Weights of a small mixture-of-experts language model, trained from scratch on English Wikipedia.
Experts: 16 experts in each of 12 layers, 416 SwiGLU neurons an expert, 1 pick a token, a softmax router.
Training: a variant of SOAP for the experts, 5491 steps.
Below are experts of layer 6 (counted from 0) of a mixture-of-experts language model. Rows are named gate (a neuron's input weights, with its number), up (a neuron's input weights, with its number) and show model dimensions 0-255. Each number is 128 + 24 x the weight over its row's rms, rounded and kept within 0 to 255. Numbers have three digits each.
Before each expert's rows: a language model's description of what the expert responds to; "gets" lists some tokens that make up at least twice as much of what it gets as of all text. This comes from a sample of Wikipedia text that the model never trained on. Tokens count by the router's weight.

# expert 3
List and table formatting. Spaces, dashes, digits and line breaks opening list items or table cells, plus infobox field words like born, Spouse, Died, Phylum.
gets: " ", "\n", "-", "1", "\n\n", ")\n"
gate1:151128099108124141111138140117123131100109116133098112172105158108137147162139063120138119135139144132108161119104152105143120109129149125066142123148132116126083154141132085123104125161102106141165137144143101171162101159129126072177128177107154106147153094150148142167124131146100116142123115114146135130111107139138152137118101128121080112123093141121119150134076114165104139125129126154159122112161111132117138123187116105118132071156119134178132175148087090137122161095126127110151121092107140128145143068095169129149155144127167153119144134143132140107097135107126110099112161179139133154146125102107132101139144168103134123155118122137097129074144137106107126132107125157151101116177099127160101166058123135151123130127125130122123157175140156100107148179102119
up1:172107103147134166094124161082096144107110141165137139128134166148146136138143081112143131156141105123114131105109098086127153103131133126142111127178149122146086111157100111151107152174085086155168177140124091154116127147107090081125102144093173141119147095169138132108151149140095099138127134159118118114090128116117160110139157155129102160075109143110134110130125135127112132113133141143176160136166127148117123155130136116093123127181136145156147145185122097153084144125148126102105119112097143104158119125120170112152109149116190166153150141140160112134108151134137127105122130182128117158165141147100144113102140139109152165133142114111127129109134191102124118114127162125124106154180105117157088146122133144145110123159132141174138143130072103110120119161130127

# expert 11
Personal pronouns in biographies. Subject and possessive pronouns he, his, she, her, him, it, they in biographical narration, often after a comma or and.
gets: " he", " his", " He", " it", " her", " was"
gate2:125105121151130104148106154139091148141144114115157137144104098139169137147106112134114113149104148136097152130143140114126135118116159145171118093139162142133145084132127119127163174112130172107104096147140093137167155136166134121133107084109095125126106145109140111152138104158168143159109093126103149137128151160156126172135107141158106145102150132136125136143053114094145083088095109078120128138180118130151126111125093119109098147100134152152094091136158143146148124149132168106132089157134177138147157187105116114136137111130130095095106139118091137162123175130140135146151111119076096153100118102133142126132146125093104148114152139150057130157115123149133166137107148094150165121141084143146155112118140082123127135115122114157126149109087082157150118090153107
up2:156123091127111110154123086133132104141136129113145108120111069089125159104110124137130115105090093138145117125155120182130122126104157160138142148150137099165112095136123108154149152076090121113184125130093138111127159104165129117128108105107140130148125130132126134116156116131108127110125132136155138104115095167084145163113110141143126097132083133129136126140151101144173159147106143140120141088121114153142147170117177105124147115095108110114112144129177131118104120134146123104186124076151106110156113110159192181109085136146154076160084144165114129173078150094098146112157121083107124152129180126138129120136141126141130100107136163108101178134104147090114117142165120150126153128136171111151132127145143164143117100117158117089121136127102145112151117170160122

# expert 6
Digits in numbers. Individual digits inside years, measurements and statistics, such as 19-5-4, 73.4-4, plus million and billion.
gets: "0", "1", "2", "9", "5", "8"
gate2:115118116139142115153121083122135145138105125141150158079141169151130112099129103125137128129069101119107109100119118061083124100109112143059129097096138105138102135101134130143102113134084109125152099112141168155176140127118123145175112114125130114119139175165128117145129109124143136095087151163123116158101079139147117125140158141113125175177102117148118140139110119093113083150144134159130134121129094111148110144131118129158114121147174150130153133138160099140120158115142095122117071092123130081099124113144115101151189152138159085168095105104146107144100147144129112109113135129124125119107164165134154115153150104134108111131107144101152137118097129102154076146127122158121141108164107091164178122120121113086122121133122123155067114127124154079102105105105112
up2:076145120093123131129141140111122159120140136093166124163084116104150124138157128126122134104107128085122102154174111195122139092129143110159137099140103136107139100096086162145162103125149136131112126127098092118140120122141134105092172142151106134172137089097204175121125119143128131140126125100132120095138148153145134105103163141151109113111179151124111129108094096132145115141113108117144126137082147122124128140124085110124145102104082144177102160122089160125094148146138129169118114152120130128137134151126131139124128151114100166122120193122152132138180155161097125143135118082127190135164114129121098095091052163106110096082121130139111121130137111131100164131112150127119109148120145105123089117163122111118120108141100114131124113106116069146141150114106152

# expert 2
Sports team names. Team and institution name words such as University, League, FC, plus digits and pipes in sports results tables.
gets: " |", ";", " University", " League", "|", ":"
gate2:081129141112110118104114142074103122114112101144134113114092124137088139111130140183148124078159089158134148096117127098111101141103116132127120166157170128133130096150156102130097159104093121165137148142117151136156142176144132128124121138175144110128130107146147145119138113131116170122143127173066131185141144078137076111121148112131110159099156127129116149111124156151107103129126129133136103175134160102098105150122146138121167117117148127106115121141174131097152101126115157138122170117119110070107154098134100116120147148117142118122109121175115154143149118109116138126141119154158125105147084120082130123113130106088133133127132096129142124179117122128152150156085107141141100152067120106134111076170120143069117109143149160116123120098160141127142070145185103
up2:106127121097125137135095124153104139111091125070120138155149122153125174154127138135137162155101132080125068111144135116160136165129149156139108178103122138153105170096120158093151098137111134121131105138131140083104113101150142120138143132143116090094117142143119091111127113117148141112117109141148151139108092088092166120124161143124175180120145138143161119091071086151116134139158162150094106134114145120145140158085119114143126095156086116141159117147154107131071176145149114152079121160120141145130133196107117176124092124114136098090091142118172130175127090118095157126085144133103119137101128153110106146118132132116112133116164146130131177111116115107139120109144147116108147114135145136142160140133104119148116120151166158138127122120157114094125179099161145

# expert 7
Indefinite article and award phrases. The article a after is, as or in, especially award names like Best Actor in a Supporting Role, plus French de, la, du.
gets: " a", " A", "a", " of", " the", " de"
gate2:150142137115103159116124122128101150135102149130131096060139154145125142101109141120160138158175081132123132143168120124136109150132134079148131104132157136104106114150113099100140118113116124086089127150098157102122145149155124144108135108147120094092155116112148122113126096109129140165098181159132136123123136144124150133174131127093156123135106095098102127104098129133164145117161074137152143045144149129159124122128122093131142143114113131111110103168114141075126156150097143145118084101114118129122136152102156128146167107102168120106067132110122139139125117157130112108136116133152144086115121128102136177133156126102087135126136120109104133187084115088124113111133102157087150149129161159157114149089156175155115121106147107101144112159140188140187109129124113
up2:140135155115099121152152142137086098099160095131112149135108117135168110132136123170104107130111134104109103111121118083122162144151130169075109100109184144104127170113147151167146164179133125170129157109122146129116162089155195139125142178137123141156139098128107163135138141132159140098115117108128152101123124116133088178099145107154138101112132141136098131114121152141139149159104131110176120118149119128169150108129147075076100114130124171103132159155145103121132132139128104115144164112129119159109091130109123122123143105134156130140112157153131118141150088115144124158112161144118150138112117189126165108156084105129113153141174144140103155154138159124124130109145136112084097082111118162162115145130110155104081152132134152136152147094139130076076131104154156

# expert 8
Place and nationality words. Country, region and nationality words like States, China, French, and the/in/from before locations in geographic descriptions.
gets: " in", " the", " of", " United", " States", "ian"
gate1:140142126082125119128112170159142142167137114097138132139113130111083128104119061113165122155132153092099139097157132176097106147089129134076143128137143155123151109181161065129125105133102101138128097114092153118145112156107110124152153141126109112117100143151130156130158117113118140147100119152121117179123096109138088165095100127093151102108168134089153114120149124115085139101147111158102123097131099093143133127116170127113160172169137139092122150133175151146107121134152090149141105114096100129148173100093135122142136134133141123165128116136138150113147130103121138095132091138132118129140122144165147138144139092157136124109122156148118084084146089110126159150120118092159118097129136104137136112147180099159115149180150133116097144101122060118143109162096123
up1:122172119158094134119127124116117142148145138107117142186103115117172153115064176155111130112125106164165115119140134133139095083144108100162130142141108129078111119132136143133148163123143170123125120113141141159141127095134163102122149110098097177176150162078167159102113137080083113157120109106137141108118142145117107093153108153124095168104122088177092134150111144141100121124102094055096146145133158173162115136163118132142076127106136156143113156112115143117127136101134138125113141139130103102128136135145154130125111129169099134156066115099120122196112124110132122136156169157137115169135088134110104101151164138091120165131113114122118132110102138153117104136142115160126128145132104150115102121108103088124091110141109123143135103100104118127119156115137165

# expert 5
Definite and indefinite determiners. Articles and determiners such as the, an, this, its starting a noun phrase mid-sentence, plus month names after in or on.
gets: " the", " an", " The", "The", " its", " this"
gate1:077125099114108130144121152094118129134113126103115165085107081098092115101102149143135146135133109162134095136120108137125144213084141162122159156117124126095082196114141107106113158132100111111132120101168111097138117162128111110126124132138104129153121109136122160094097107105112128132137119102169134136137155132155154126111135114167134135146090118139096144104147125102121123157152136122086119134132134129147139095121103104158110121137145125127097160115125143116121120107132126123082132172114150073099151124141163135171094063130119161135124102065116123126136089182156107129130131141114151133095135080177116161103087111118120101154126150169139113107105111103169131163141164139151135160132187127115108113109112105110136144173157102171128107108112153159148133129110131
up1:141134095144132134157139131141125133130151131137107141142082128141122161118129091134134076094144161147100135115108117114134076106129121071153131124094159131079088122132128133193134138148110127109173132101103137134124081112097091104139140116073094083128147129172118096104125134067067128091100120157111095124120117116151150112147103103103123103111117128142155164120124136139146101123128141104120156133122130150141083152107140083150115124143149099110165147140121142114111117081121168140144159080149130132115096149103133137118091131130139172159109125145121125137138140111120161153111142106067100159098171155136133110092125102145133123164141169149117088097136106140155094138155114126158137129154118134186145109116136132124110144106133116166111150126146205128168100123101115

# expert 1
Participle suffixes and particles. Verb endings and past participles like -ated, -ized, -ed, plus prepositions and particles after verbs, such as moved to, up, of.
gets: " of", "ed", "ing", " for", " to", "ated"
gate1:158135159131101169059150139166131116114153134092163144152071153045126138146151147093147095136148128121141162127128134148132129133154134154104140152158157180157102123153136108166139134126124110130104119122162127095133122160121132187127152148128167167154074168121125152140151110123104114106087145116146168108145130111119125107118139141135127188119108092131164127142140131128144089154146138086081138144136109152068136121109130082129162155146132157139128122124132128118109128122120103168113097121098120160130094174113127182155155165130117157104121098115129117176098108120118112133107131102130139104147107110160145158150093107122109121096124100135106097111139114121137085108092114122112111138130118106096159096148134122124143136148132131142161128156134079114076145162109141
up1:134144180150074170062148137112177134159142149108143157162107120072133142130127169144130092150135137121153159121169131168105160130166123120119102131177131192108142164127125137136136114094128094127099124141149120121139132128112122139121143109119141112140083148121141109162152116136095138102110167124133170093148160111135136102103128135125111144101099108130102140148148100152123122157137139083103157203129110165103164105107149121117130105149127176126147133110135150147097126096077083123136097111131131153122105167128120154137119121133143126116125089112141131153069104139121101131150120069153160168158147144158090150117070131099131153113126105151129091136124102143121103138120128148128142166130146078089138122129122098116140138132143140135156125143113097144102118069108135